config.toml
num_hidden_layers = 9
hidden_size = 256
n_experts = 40
experts_per_token = 8
d_expert = 96
d_shared_expert = 0
hidden_act = "reglu"
moe_layers = [0, 1, 2, 3, 4, 5, 6, 7, 8]
router_score = "softmax"
normalize_top_k = true
routed_scale = 2.5
balance_loss = 0.0192
balance_bias = false
n_groups = 4
groups_per_token = 3
init_std_router = 0.0283
lr_router = 0.00102
vocab_size = 22992
norm = "rmsnorm"
norm_eps = 1e-06
tie_word_embeddings = true
optimizer = "soap_variant"
learning_rate = 0.00412
beta1 = 0.95
beta2 = 0.95
batch_tokens = [32768, 65536, 98304]
max_seq_len = 512
train_tokens = 470700000
max_steps = 7801
dataset = "wikipedia_en"
Below are experts of layer 2 (counted from 0) of a mixture-of-experts language model. Rows are named router (the router's row for the expert), gate (a neuron's input weights, with its number), up (a neuron's input weights, with its number), down (a neuron's output weights, with its number) and show model dimensions 0-255. Each number is 500 + 50 x the weight over its row's rms, rounded and kept within 0 to 999. Numbers have three digits each.
Before each expert's rows: a language model's description of what the expert responds to. This comes from a sample of Wikipedia text that the model never trained on.

# expert 25
Description: Mid-word and final suffix pieces of ordinary words and names, such as ethereal, Factional, African, fertile, italics, worldwide.
router:570552535478490459509492551459449517446490483531509489442475485477558612450504511469499422502522477529550493525496596521530454442439556518568444511556565433484424502464418419506553520428413436451424607371598563492506434501502504501472444400565547483528478445538526522496526521544599493501464541457409455413502530415495455579579543518503489408527570462510426580560485483483508498500578591515483559507508489524535509492559497516361478395558526548460438550454469460559620476513498564475424493464569563515592517478478486499602543527571482520517464559532493438479569594485429557532528430477545533535477459519500411541588548409480546545550469494505532466470384537465475537556497484524519520542433430455492579527503494473444565358470550543470503484535501556559429512532504563
gate1:525372548498489549491467550459460621499552571471552428540521535501500567582549515508472473514488430514493525500410503409467429565499513475421514507521531516442539474562442456535566504498529537572426468516461520534502412532403536454466431492580517565460379468459542492473568401475544406511413515488449455458544392485444438470569519487547535468471461560479530450451500560521422539515441499400540457516451462487422480510456534504401460423497532496504422522491564467565419497467485624558482497412569478465520456545526466498576496507478543527527500476492552516597528558512526513474453518483438504513473489603522531420608524402527427514400545576455403545509489511518599544609449555546437577529528438505458537579467565494464485488522439383484522444467534465557533515565479457
up1:480511455482455440439509545543510426522467500484450540435557507545525476580536497520530509587439550523597459527521476459600503474609507502490517503448508439449571556447538451504454561517429471471583366523512473507434562449487552433448449539491509533565522511495555459464445545555488613476591628529567546357554501504483488533626458501463584451468466511516478488559512589554528419455543418503598441464462492527532520439514550566577510445568578477461528530552519586504501466461459539487497490513469425490509491575425523482434568478506497416495488561416553553593587488518507527472509573603527536541472464553574554431556476518454525477420510550445615431535548426451487394409464555482532508452538553513470507518464426479603447503537533484511501464459454556498536549529521547
down1:426503481444501557544425494493421541498455496432534481554496549473515558524603519478538526459445417518499563512482407465511455480497545530484482529487455541525578504566504468484486442433497524493470508603507574478472492475513566462409510557513572539526467428534454537531370498457598367485458567475492561373515517436454501513505455430462449480577515500580439618442483559570476611508488506553433390487527450421495502471466519597530492501588410493532485484587498436581487459500573540511507483462510506567506549482539460509566527534454514452516486419525516395473464556582476565470521486494400448563506600526534503470521514545544560572395495517418480593564525482537595475443507492456450566493524523570514511546515535498497411423559487446487453497421494501451613516368484455
gate2:522510531517462491443588504466545461425428398553460564494504423616496489544478477480413493524572550463582567464472532388566498505606541524559477379628539458525468540531524467541535552551547587449546508505567510493478482461611513568542570517458558536531477494500569441558545493452469431520428456535527590457527474414403449569562554527442545433483446556529482464495477494502521466507522571448457509514442550448419494516554573538501498372517483552462477444529514519439527454513550469490513566487431495540589502546442556446507445531475474529480418547436484541496468460611456482479468471419527614519427474559444482463497421456427582497442514506502437480480555586524448530460453547455365530481510507442418580478580534503460465500508564407494473507465488453559455433509503539
up2:550529447460548506510492515422642497595518470543563479544422508471376473554478471491479480466523492488513457504517459442567446483455492481509533544526529535599478536502451568466578490432500487533510508549474487585463552520467504469468555408510538458506455475527472479478479572543596497515527552450593514464514542530541464561487492493508478533533537591513431501414512474495425536521520485431647497414451500567426587514508527554550521436403519514435447434482552584524496537468512510554475490553553377588450465465479519473533553480516521463571449562505510514506444550464611525424535485518516488561682543515519501527533526437451492429549566486459451463470492495473480651453519369500580384411444476443529504556441494439580525456510484580553469500443429419432547523462470489
down2:483487508590499505440508529444468478432527443415493526501564532545549486542469460557550508490492466600510516482470492493492469460488525452470501510565519469447461582559542525555566474539576552541503506509530543496520477460634482452521489413476500501532522502495468464546546550466572571510526436458505504456514501585505500407512427474557520503616574448458480632441448505502520459552555402454493497517551493434488535398486506403564583524525498447427501477542516484437552395433515442478437487422454536518431510564499502590560500569592568424454492474537569577364467438393536526463531518513447564465452537485552629446494512493520479596363554503547529508533387541466594487570503492502481504464558571516479542514496496509563483486572493562578424483551437492444624540473406492
gate3:500495622495392516461576478393440557486396549447487506480546465427421397432466528503491424506479442482495491462602506529414544473492450508444584531559543533494520425635503508459444468438491532531465471560484505578530509495513515449490471551475566466511508448514487547567464510539488442493502563490473464500492440493577484478447562508489473496527484522513397471497467461398497363546467483551549504647448527536525537543540507511432505547515586532490472568448481419552576524604496517528483442470429462419533551469463466369540438571445457472500465442519583524470398382546473616454492450447486478444583373581538523551469475454484451474559548488496414495536531565449522555515488556519469572533476531523509437466537572507535501443469452477462521523567436539438487564480516481
up3:476529534576422527479502472485536590452472494503420421501475545463425499539516521366600354526443580451484509508602543517535509541601565490451489591545555540497428532521500427478463533527442457433504406515534426593523536580502521458516520481560431514532503437495560482478530573546522537501531585487581506491465432473497559514437421509566470432464455429589471587490544503427489523520547628488455520574495521484486430520577479545542478555613472446494550589433516510475576491537476459513448414535524503504499566475455371514490556524555560520516578502481519451465561454505496518439476489505502544485618485455535535519524495424477416432487528586475460495443442625562452471525537446389477509450430488530544525527506521501469602402461470493541552470476542539494427496502441462
down3:501449497557510443519423449490519499503502556560500399486493476559504474436543466497489556554476512458471445600533479527457433518486474487493503580555519536487550525548512472464597525519475515358448566575509455508460524526451589474397502498479529585533480544431633416492450463483437543471517575429562428491564502423528610437504484538480457495546473566507475519553554543537493532508575524535475538496440407587470536560566529455447624457456473552540503575567541476352454480473527525472408543488564425448496496566475524559565525600443472470463447539547416541545438438536502525355467488563545540422640429552473490564478513445498482547602516528494466540510502487489532519469510568404534504496497477558524493531406449479418518454415499478502535551543548512481558445515542454
gate4:456518479526430529472410478453461519580435596613411443447468539494434446570553563541488537590562510515441556588499491485497450603446473489498559511448587412493426543458566530460511459437549596497525508461625549540456493472534523563481527450489522493526481511565489538519493498511486490488521595404493532504539482436449472509507525452519522460569600527576629577468468563464547507535507562436490542535579426684456509545524497528548403523456434512608501402522555374500450473438437457496526450499551472529553543368472481503478498466527422523454441488521416466537571479445464446450516447522522474474427462514488501499456450425519496596540465470569568484457486544509536507561532446432503489483456465540536562499496534492579477546530477510361495522487493509527547532472498517
up4:498515531475559447575469554497477573563583545566424492526384433470472496474488573544422485507471421492439504550492488479452551554533548487574512390526471460479509539518377486562433490502516442544564467539662545475472442554477557478607472544518523429504437550555520416526437542444504442465459440463462488500517542574505496539516492475433522485514480508504522492518391499470564460508515564504565469493523578466462470601428474613487427472433449425546484439520407534570456560508564536553470510457591460538567456457469606471557468465494529374430511491541505556479546479548469565521381549466601514487492508611566556425575500521549560507492500578489513522445540460461487477407427470474507537544483518514441447595475509482452433489599494523570429521554510510525574495506446531
down4:581448491468570585519422488510464540470476522506389475549521502477478479469479480509458534529438511535574572509396453458587521500528508476527547510444482529404421543521526506490576520411465512519464542481491594511559570559491481487509568598514500428514462570556512513474552618384485452481541541524557541497651415558483496430488371445491501550597547450501569500649549466576471563605512530465395500495503463575509448447581563516492574548501582514489527442472526456425472599443431480587523523462520509512503454466493529577467409501567473388450473491535475457564465533495484548604457474554451546489445445475491502535493501548495523551554515510484513472512501511568430493498585539627482530502495529422557600463496465453459529562567525493484470500472522520536565505556522428

# expert 38
Description: Linking words inside noun phrases, above all of in Round of 16 and out of, plus and, a, or, with, for.
router:417390498453532503569570548423471562427488446524587536540485493472499540517439400455571510481567469556527505561478408482483498451558549491424473508499459476541488400598548562550373481462536549465524560477425463498512528522447532521539519367556643496606495547546546499432543445556415528587435504525536526548480525423597437485569466538456543531574472559537551417526471534516542498470567426462562485371533551462463536536532451411475402572539466494551547463491425551441553491490490537525481497476456487485536495449451607454585552477491546529446552463522444474512425408519508472490512501462514524442594538505443573460422549499496476524531548529536575558492548465455496468519442443501453499503520500574491367556474516430468500549496612522554506495479480452502487473449486460
gate0:405509539539505490545422550398497508583455538432486531478472470412560542564489458503482400532532458506534426472529481580488529414496480490486568495549485425519441484589444540417445470514483468521561549484519391478479572507541530553551504532505573567399495494566478580513581437468497501517559561366580508455488484458467396546494499543540473478485502490484453500518467534496498496566522417485504458424374455510489448442547481451530463438497566407583487491533427541581538616531508494559442454541578452551470476554490510495524554557487484550476589509499431499549460388503425520519516457506518576507569472479380580501347443430512413534531491514575487485544568492552498520529477520553413560494446503478466532530633558561580570492522438568465525593503466489489478537497473491
up0:485471461547404508536588504503398508474524507544471478577454527421610516519515576454504515451504479531539545526569521521474515467424541531498520477526398527471493499484405425493580584403461533552548408475571458498470575494590453517651592445550530478612457505486508450532502546430470461476525455426535538493458566562461450517590534484471482543506552500619597541548354506500573538529535535537605482495420514500591555497546517478498406525410484588446493587497493578590497420469500485494491497492558484394454486495551527548552462464419568552477437509520414409536458452423463541575520483489547463480493500502436501507478534460508502560494460495395494543491553493460585509516555574596567434438513495420469473497464451527482469422494463543495467461489468488446556503527495548
down0:438488498506495506440492468543399544519511531487507538543519510549438566456596492573502527589448547516498469522346520475475481488505524471600524595454491437419534501407454487467518526500472496516605539390518540442535464474563480522430499558484554478456509481441562456565471499491511487417558456450359417548479341512578389421548618476508546561453591542550505488510529496525440467571484481526500457585492542550659433565578543397532469479480481520527534431513536484509544579464491531492504519506503504456546543540399540508486475514548548544536484506480475503495483410487493542477467509462508507561406498608453428553499495413440547506625417501391464478503523521542562561422476540442505507495515597519509570531515580479438506502503584535495523468529519507508522424515505479
gate1:478525364555473512453503500430473533572570532491520429541565428518429465530489464584419483461512487523513493517507464465512556537639507483505461500492435502504525577534509518553489469508472474485499590485507392524478459494521471539520521443520589523452506512397528538516521444566419563462521473521432477501398555447572543519375433548542556562657532499403457471541390479564412601426514424503560460579533543454487542476400534425453369462562568506521520475465463493583449482536453523560544556535517528484538514428505534482420501554500448496470479515496537501431485458562494466499483426464487534523497525475429469523443486407453531442518445469519516520424463520405459524505489389474470609449488552510475477556584479404552356537537514457485437432463552460513491511506542526
up1:451482587515497477548546418522576551374469516432490560491477601560486469521494492469523563476518466471528553390441554537489389459395437439497601531506595540520479482439492598491423516491469453463507425505519489508530567523500502506469507504460435473471469460493460490483415552521444428571447474469530506484450556536489446418477483533457538470427466488574450464502461540452545505492459469612536517423468519466506569504522413467463573534494462485510471528490513539500531420429476464358517568529594449469559466533572533555479543556495432551563537403540460425494509564509498603420569545446538462448456489510548528481450387464529510494607473568444539530515468522541558594473545566477440478508425447470454485571529592532482590585484418564520353560532455566510490503534495527
down1:528535478488479471515437474486508563508472542544642524433552521613457562594492443469487531599448506602456477467483542422518472486489485493560493429456427509450462494422476534491620528481552513586525505537465479429542537536589439578431557621556525508465398428438429510551477559499597523486423489453553472442498443529580460552449488529590523511560504608494498529497440450455551467537519540507447498555574381476570530477541479472517543449512450509448503544378585453486400459487505521517515479515463484527489564546510494517418462526482381511533513529512487559551478566489494533465431546500483501548610497514443536525577532593522519570477510456490496486606556418428483495554544458540435469511455460462583499518484442482439434514526485423529525525536519535396384515569437547
gate2:408470522574502545543532480619551536379484469434554509555424580460530470444508493431482536508538454544466446496427430510588464400506388586456487488471485544541528447609491538522547523588483613550559515500488525499465467605517445483546591442448463547425538518490446545390494440500600560424498514541582511501445471510418493507573551491582510511476541488423481533533481567434547575488507415478551501522549517553513569498563513496523399509548518512532557523544435549500452564464453569476541440489452493548427579482469580457471500568495460482419503544490541526382443483504604512564542484474524531575487515490455453456472466444456504486547429569357534490530465538546476460575446527478376505506478530501483513573431524487573504539470532432593458511539461447450521536514545473
up2:547527574495467412473409597400440510575564578507594390466559481669509514494516510581453560514432477420529371519452514505556528508513551498467456546549581517590465537478532546491535482485536465534432553568506437423442561481543510525477541490434485413464508530492578502485479509474482536513533551509410536500471508485474468526497529514453518509481534490523577565549454527515466516514549421553486457569416527444509485478482570474477487547549411536502488518575441473493495523512457469462490543485415521417456431509600488466635554426509585565426479523543532544505342594456484534574538491499516434528552599410490501473600511521455499510520533465499482520477518479561532547355478447489547538477519495545424471454492564513473513490528593446423536499489488424472442466588514582
down2:565548475454458458582450566447569525616525500437515499476478512525472485527585505558440518591488523467466465601491491504553516491556503487579474533487432485513497529424550565418570509455446515615519526468486594516458551428587487515542523452404413524455527462505552525408443446563472554474491555519436583434458516491575556586474495518595540528467631535504460443513509428561480401477450521507517424459520519467588460495464492548519529445551448497494498567489522474495517444465422463438472554581462521477561533433525449487516460463571621539421596425580502569459534535422403508469501517456420472479434501459457448460558416464468463552403495465495425476612486577491408545503557496479504572438489548496443482498478418512468462513534572490560576521442524489588503469512431493
gate3:438390543574437570538591529519580432581606492535619486451534475413447558481384416432509482490568435518443470583473496475523568494547490591551472450502489429534456498550489482503524465425547551432564496503487526498497541460415419475445464470506549468583539599412536524526571493538453519504403478463432474502419457393512434537444507439557463541411535440485545453611437479486555538440431418545512579539460518563496476503534468458452460547469425605569498470525556509562517546461507470534491523402451470472456549464568473497479618448522500511514469614492475466543474501485442496536528627563498502505507567487506509488520500440464554440479471495526517576465610481543515486487511531545560497444449441521412568600484504462464444505488503505581513472541521563483557543452462492
up3:433486392436487529435515509529450466536527436520570539493488540463432513458545496437475548439577479520464470436546426556430532548511493543563520393600503492474491499429538530548546472487550495490494539566525568530467544574519511477550592474491518490566483622539495474474420595536465476505492487551552496420522551528556451546478521436594469507505494611455427483529528408454441525541444522471495484386483490496545474442571585507477440402500629558447469487452478452541456538452490596591525464495491458461543540556610472485531599552414414424561435434482515472588530571504478465474417456472580424537531561587547443429520529532465461516503476499603490556464496465504506500520510491539492526514611485516509511545466417510525489394598546569522542470454563533549605529427499463
down3:442481402504424521504531485406505535510562477543501477383491606530485549481557516434533442491473514535546483460605453480593467567458488517488535509531475567605610577479391536499543556486462497505384510505460424466493506406508563468528374616431580418610449565471572501557482577539454541495554508474405562543432500386456535486512548510482545531515476491434600506473449509489544423483474552493577499542470521522426432557490452543460454524531570486467472467585562474490585517413447399554483532417541449492468491446454484449465541631503498499521576551523498567520526499535487468546517547566409545459536477487493491509505477452542478483526395508442553492539605510477479557486475531540530465462419430554510455485501468583524560549503508502498450453455469529554512526550542414

# expert 31
Description: Dash bullets and line breaks starting infobox or list lines like - Country:, plus was, known, became, served, name.
router:548578432503557544569546424494488590515492503548471563457502508536490497466447433545451562479453478569432513472499489573509514510562482570634562458561419560526436501457501502484500534598529439625514520383449445504433554494516472539472488544523427582546486486429520509538542529574439522515458388555462609540478605558468594555473542492529523524480473520482462385548550447495497432497450511462363383485556467535498452509433573516462519534424500576598478437561455485430558491464404531483494492508406520447417403480531543571476502488435476523525420506538455499533628508512503486534445444551542528477448454451577453464488436511487535452521462524460494503507557474508543565469459424508500463484517519511605448486511463615557485493506418498459506551486465497363469537501474504
gate1:529480551528517518522551535497434516401505515532469522567497487412491433549563419431632406528455458604441425525541555521433473482520436492435405561439490553488461447523442531564473517481416453516563427477540456579598626488530559525436435592572431475546561462539523520444554513580519502587474478543562578657483517551540419531515443475498417529505497487488500532545432526447524504524571593453521565523495498530470386561513512503441494457426535580500446406553483461431437527441564523552482490540496504460465483540531506559439581508473432539499482485530534457423484431511520464463479492537508541474493464462491473606487395565478486555493587527497491468592425489495569523497474451527556408551471547595534511584475475482445504582526462446517448531483529533516543471431553475
up1:494464447467616444467517534433476537447571446483558524535549395519512437587475556508499511540477531512524463421582554467536543512559448549524453552506515481507434476467416437459487444478433418402527484532541513460544477563459498488446519490406410499561433495546473385416526462512527464572501517472526442508491473515469481450581496466522499598546483520588488487530518549475521544445568644505503517472367426479529572537415517525487538408479428467509510531465500533434495622509435529602420509487551494426435540524524514471406456552478506543505531545529477514506521496471456386418510489545573473467603493501461434545543475443513587464542469459422530450503465430535526540527530658476494444455563490464405595551416526511541478461551457514540519421571495424488567484433504470
down1:539460469393511505555492573496535427593481590387513514577478521523467472634407422523404483502479489503473482479542443467545394419545591521483509484542447529504504469557465510472499520465522501548515402443498474475475420565512502557498532538477544496514490509430461480471503508542482534527621450439492579443471498449573558505474507508464469578514503458498519582500519549414497573538529479422480383506466442470539447546574476484517564615493438522408523491542568527531385504512539577500553499400577580439557492473430489410480462439467454530418511518560456490427322484507543513359538478530437485430489496494444444528497495450518516595510487479451505497474475450563516452597440511436543506460451475538557477457602548452492466557511485554533462450479480461463479517562583549
gate2:472477499497493494508563504503525444444577455463545490514535480526448578576457458526581476458443559447539573496495552544548530657455542440496436518520545534424471527582511425518516574483557584593496520445527478398391510505592426500504531524556558510479481469435538577482419460522511527547558455503587477521493540555467501518535458444471468564468419498507530402543496419443450403496446552520427464499528455523421519484503582381443641472525538565469459488502529488428544548471549521523512479461401530551582516490486484615460462509438463445582572510422498543409438577488499528463460498556547420523523519533574541460652498538490494499528525458480542441396527530386566512441532429415544507525469462492477408438433498540485498469503484518463408529562517469519470517500478524
up2:518585503489468441438465466512495504627392499535449486539455512502551410513536475472535467439474497562540523498520504537550463403469504522479540488488535484542566492492475549503455451430483495501506470489466547528416539496467470445468471468628486512530565497534530507492551464548546527474442526451480575565468465434595529486470530533470491478392491496494555445505476508537460559461435462426496506413436574506537536530525499438494574486535377517567487620491467511424422483515524509445534494474439491562549507513586581440514529577465513500473451501347570512526510483519474561412480487558448568612500534576529497471532488400461582442551405628479505536517422398605460517558471523502423471529385518515423577362513463378463481492482459420535541440541468560551487446505431472
down2:454488497506425528509494518509517489509440451554411526581442470569434343404472467397436437529520373464535463482555572423492468483520483510483557492486427533508545488480468530562576506540465528518530571538514553561415502522454597527452440533500513483528566475534438486466530430593530466550556647516571552473526564443563614517501546505470493523564476494529507535478432498517483457431578530471468472517445551468457561435557453510515446521584475490563458570504408421501499545428482468437462518495480536480543447474590544480493539459552500604480420463468541498494517530550569493492509464407494576504532538569471460553487495486540480408403492497466461462512439633625549437443496503494534525514479528465542510550477606483416439451444535470580467402535423516567581517548469554
gate3:569511536582513553507560479571486478519525491494545481540467450529494520538516466564606495517478501523479579548425518495422528565516543509509446556433540502533552514527402532479552471570553468426410546497532556495463404474493393627494485575478532525469492590494513515432486587537506486521550465504459504547475512538564494498429531468520600458429391489478527493609538585546572516471430580534429502528592537551513535509555475550441511488449593564492461541579509502538429460465468487385534469484469486582548535470492524471562488572455419416527572538589488513498441602593563498532564443507480545501422546462616518539478447485474549414424559482517542447426483450522548445487440584434498512530563543550588439572538446466499551436486478532436458475530411475414560506452408504
up3:426473483422580527518556529503429431574498544458475499427491450560473615530566504542582558521505527422544575539540489561459437500492558448472505552594465455535548504524462541488516467615490486542521469615442556548442525447543533568522554407541428543494637501587514464481560399467453546486495559409505487508509560542417432507442461472554446519507531427387539543437510568383479500525372530526504537516483487521490492590422482557596549449597516407539513488545528538564498439493512469413480554440525517591513554544495530546480543406581525465491497501570456469489453505526464433564505522514525480496554438520402514570597559454573490529461523524490573546458447522460529533464432601496526552438535484485553565445489530414461502465507434508512432515553457550531487530521486511
down3:425520402515426508469540483528449494528456495546456530562551502508544591377528492587460498545479387447520557562364448439545485456519555627422468620464426429501421455586481531517510484570494443557501556557494486550499430373475544413565471510451456484482592442486476441503532443498518439473498530531464490460522551509462540485482478478473416499506419512434465567524522486447526571539501429488500518497526524548522576568485488515560449487498522543438530533486469496475493468473479541505574505457490435580599551517498469526535496535474530522460475426601509494547529427498524415545572566499465452527498504451415600417539614593439424502424524496553463513451584486471508521491432486553517559470555471577480552445431517526405456561486611512537431482508413561528576481476581502
gate4:431434397526549513520532405561538466592477483498447506461472508393564458556562545494493513501570460447394524512602562433490500556528477586568514546480603455541517461528463383492476575529453540554441572506534530529473473500550389489422584441489532517509530452495497486437556452515526400492444515624541515495477497519484548556544526622461458537517410480443534391502536551566507505422519527511560482496553585591532505505510549539506477499463492550553473564469550425453561498450480500469606566450538468572444420410590497484544492500446382564499512464572422590553511546547546452547484507487517469533402462508557468425532507456478597489471551451577477463535565469460574497497503586533489433511458506561447371499541503498472551540526493467447455427511457502539485492495533533
up4:525489524386517467477600426522485458494460532438533416425503556496450498482516603378529490504554517528496525520543484470409414489537468522535459467489579411403476459514443479562567430530534530453500486441479476432552496524457507497523533562534442479533409528478539452525497452622556511534554532558507514634504453526410448575437519527498497415496542512544470453463492474526550523475472523508628547579474506496487498474480451489498537498455548433527533543385424371525542515428529561473485483522506478582531512511501522543499403479450384477385457561400514443511571495556528441474527412513529485544474514481532455606539491457537493536596464429546529518468524531456422444556541506433530447549524447433533495484385535538496368575585498431461464470536468562418534471442539525
down4:616474605429506472505472481463556507517546590490417598497503558491515495525507553545464575368596562560437626366458452554625471499498518544526519551458531536445465428553537511600539507367472496508606402521489554519497484473565415474617490464556515494491504473527498420459533447545493465513488600489459388568526529486465529535442581509514454481542451485490522474492441538491499549494449514510552445534527546487548447554509453507472521434500483447567485482505457550525525542467510515556522542512520550494522496552482457584424556504411533568470503475466398516498492449549483557490494529515521526464454511439551378563497558554532557609445488528488550550510485497379608489460491551531573514562502504409523494556458471519495478504558500427386491502462526450552509410576511437

# expert 34
Description: Past-tense auxiliaries and pronouns in biographies, mostly was after He or there, plus were, had, who, his, also.
router:472467500565610521552590518506516508434482495464515448547416522485431504553532485469512461454577564500432572478520543511432516526516494536520452518520422590546568473540490465510503449514522507456499510535405478438467462455437482520586422417556557527410463540502469466461557529546437379570433451490472451568442476544501627471533531409417543587471512550573564437546555471496530345486486428459464492494501589479486573578495585401401503495403457532632485450496522480507486459476535580518507545563538485429460475575465500451477449515469542515458492482522478516399476522533542515509345560509561448466480536538496412443579486455450488514590491476542493540456496576478496579552528476519431502593517500484524479530524494506445396514558481495449470585485604517557485470455561488
gate2:536537431525501461465502464499573445509462516474406519474506447670528546584483514623541502557486461495495491554513474588550494446641520580511417512482487517495487489498533501496459505509518543511517521403462513404521550531490487541592516559469470611528549566505523414471405453522507502503529523566453525456464477549459530494471529454528531519483464521544497468464492501557435487475482515444417454538424617523500588541500508500520538571460437455540559520483440365488487540441477426467543552462420499410487402531543493504547440448510444560519504419409493445559421433467439581528448463418434427524641612583525458488538534527440585546500520596523542465551522451527448549497469495620597543502532596503504501464499511558534454491503453461466446496539541404514449504559489482
up2:503481511565544459420491421459479482550475471507502456537568523554446506499499545401618452441446418472514507431409481513548457398543472538407522483497486467487497384456465525510449390540444522528453469494525435480402504484440485494554594512554498601527439512528443472426369512469498477494529535549444572408528510455469452454494503511482568475516463446495456564541539577481537489569462560483444499486487574488488455516512589467505583446549552535600447486517498507497614514491425455400406461393544428416541502473519500525512546471467421528521469468502524419578518459529502493525492572466537404447436458520513500466597571549579519530590438501544466469566477507541489453463333513371530475565475433490507498469536444513522458512571401536473444454448438520541489519458517503
down2:589545500594511541484466464550516437470546464539485554490435481463549474529476514492591466502602561425366554405494508502479538511593494466471413536538535505514372598542527492540555488486563509483524536509507524548450478435602504459369540472572469425505484440540434550508504531438509546444457469537473515536484460516585440404523471509515476480611555485476472546527430544460487481529405483559557491526469536525472502481536442583481499518582498550433458504494505480522418438508412532440527413428460434395539454595373496607504502493490474525499521510578538539407483464515558424346576451512468519551471496502544552483525394508515503553547528478495461481527494485430524484455405400440491514551479489439528525488547401639527446500489541506481575467510528548547510509564476513
gate3:426510439461491535486598412452403481499463481564464513574528499569521431450552596633546457434556505527505486438518474562496471542494519506502472434552464576490458409416478461500615485493565470477480513525515506514437480484472477584462645540507535549443585519513509451498454475452509499470552464533579510640525476522528521506479512438507589500425516508545628588514563515595500462478528481477507487436477457636511467417465475432462646526529502517410584387501509464535449461470426427524405538507502580445503481521460497473473480513466509473469537513452437463580504454513475445569550543526514525510569517447542410448480462571506415503555497518530424567526488536523542517480426559533542476485404492444474493450450597523569445547569543552552576488548539479557465452528548500
up3:480586487499538507490463547535525419558528443466495463494442462500623491400494499491536592428458521460481472563544581404486309463472533447513526534367508471470556520398460527447416557517520563465436516484493518568493417483474545451475429451436494520484449470498418581467413429543516480524519379432475558436568475516515496430567467485560557461527521602432493437527523412575500583596519504512573509544475543484524425502568561538575464450489427464574505478510511514475448471527552492540532506430425483509541445445501520477503539557508536399467547550456463563522552464417465533626508426417488587500514504452485491433447524527523532500491477557488474428548493380508513568495537462450432554374513566497483571542523569524487499582508528527494477529527519463521505447525489515
down3:610514472518546489488535512480421491381495520487410489479526519434462523543580528537454467515482478529539520520512599468470484568503478509460533511428433529459546543499411487522453525417526512554487484477471595501487431514483501530480473414460548458539466441456522521450488479479542479505500446391444532558470469472663503481472573510483524356572539538536419466528464490505514442561504561495440542468570564448546503405455450458592440429524483530464434481477477411460495461606473494494534481520513547471515484415536479526489484541505525493563595443407569595567558458500551423545525481388592441560493525517531512589453458505470437598429574508502517548492555514536468506483574546535498522400399437482556441528518470548426505468470357470581527469519648484460556525489469558
gate4:508540537560552487455549578457494495413587567477487493524562440439461623572415525466544397510540505427469614568505449506497500483494517426512510501477455507480483505543462488474471512495508553424608548596465479456521528491479382473518459545465416531371480517442553561468535509477459508403486512406496523519489433431487476440491635485498523473523520489618461473488352575496554504447527543503571563446460527467460504466531477513546501430504421499555546512535618520497521582448519567500469476471543550546496532509493523534423394573408532535526439499432546450546434505502500472622428464405461482440566482441497569448481405426479539543466441553472412512577505549554470469555460559507520454515529522599587480493462516529545498522395497500486503499471568531474445492476571515
up4:535548596518539575428523563538586567534494472530519535475520441550539445480484536486470452465482437521538628478525514583503423499560470505574406493465564524515511512527471594477480496540446575436510526451399497480412555474514521564526491548468577547488481536484558517528507551558505507421457465613498504526572492562511441328546439447476385460574503495487455397550474520389507521489438484553531433519425523536527544487507422498584570521591472583522435426484490547561542523504508431516478447556454529562407482539499516564576512564558489598559500453516435421496435460461458431482438431511494469462346460527495478528567529431505544526487550484515475519485491447549509546519546484492431431496492535465504435506544578511504543439468485460377512512397453546448472456528406476
down4:425503535549542559466550462481446515445509563543569471633537424483510452473557541525547417512456540449430472490529443494593391504566565477510430593477451574475575488577608484577477517569547493572461445474496522584555527497589433362505566536476483502442530538526489459502530499549442465465462526472524589484576579492519487512468567551548478472467528553565448441456519580470489452654509375527503499469467502470549473518454544442519457539475546510338513528507540466510611518499472451568518465495448486509511522405428534525506410497512483450539465499480553544497428536515450469443559576504510481528522536528418527487401540386507539459584481508443507463479491435536476521519487588520516408534567504550519547441473483473517597544502502399496450569560593491505578495510519505
gate5:520561560443511485422573495527542577430491468517591519497546515497495555489540466486493528521482455511392499449433579538564475478492486561442474565502499415445524494481610512533388463558533535538514504470523544542488473559408550567520556478528456413338516499539457451510472508480523495402519472430400468506468406476506443552504527534557490497469480597657537548482529573549475511495496468543524504471484558551537438476570536526599493488568499499514501490476541429489540400438590524414533496493409461480538525516489395385524496525489435564483439484446520572489495545566547432469524443481496440542453467547507487507457457571509508498524437506493544458553497457577535544566437521575456452270542505496506510477459519525529430513524480609493519465472551472597537418526513437
up5:612518556428569471506451555585488477519465466521550513442526547468575520470478365508535434557510517540477537461531526436524466460458478542497465434584510486470561535489435488484440470475518550389475504458536468532495519517624509438516422459523534543583526448494507541479515588470536389448459512419444455552452540562451482528477534420531486520542484477439445550592465634507495601447518559596428446516587509440452445446440557473547442523419417427558493491521602520348552476475615446564408526499528527558518532519483464524428551463488550490457497541534527436444468526448505509390465562448473490459541497524544473499465508536501539480534479472496492477516482454373483561453531578510468499604468504457535528466519631484426518499438526489577527465507486566561476553439433453
down5:517444528560536542424625534556465473489608539535519380564505540501541542518521515570603488467476548602526401483518477542474498564483507414500533444557439477531553438446517489488577590554496516443496410532441444481524505456474469428406512481486516563487434561510526481485593552462529429519526556496479525453513476485511486496591501468472482538445542457550507491477565569442551556481463489540504577461559486420400558548554476376434391581413509493488573506571553547468488432485452536555541504522549552561543485487519467510563498455507487563532524565477514501509483510504505411418402563418530505484504504459486496466679503511412492455529498524532469459550395481581498551488582568551509485600587456498572451460462455457448441456440466474574444519453523466513536468610542518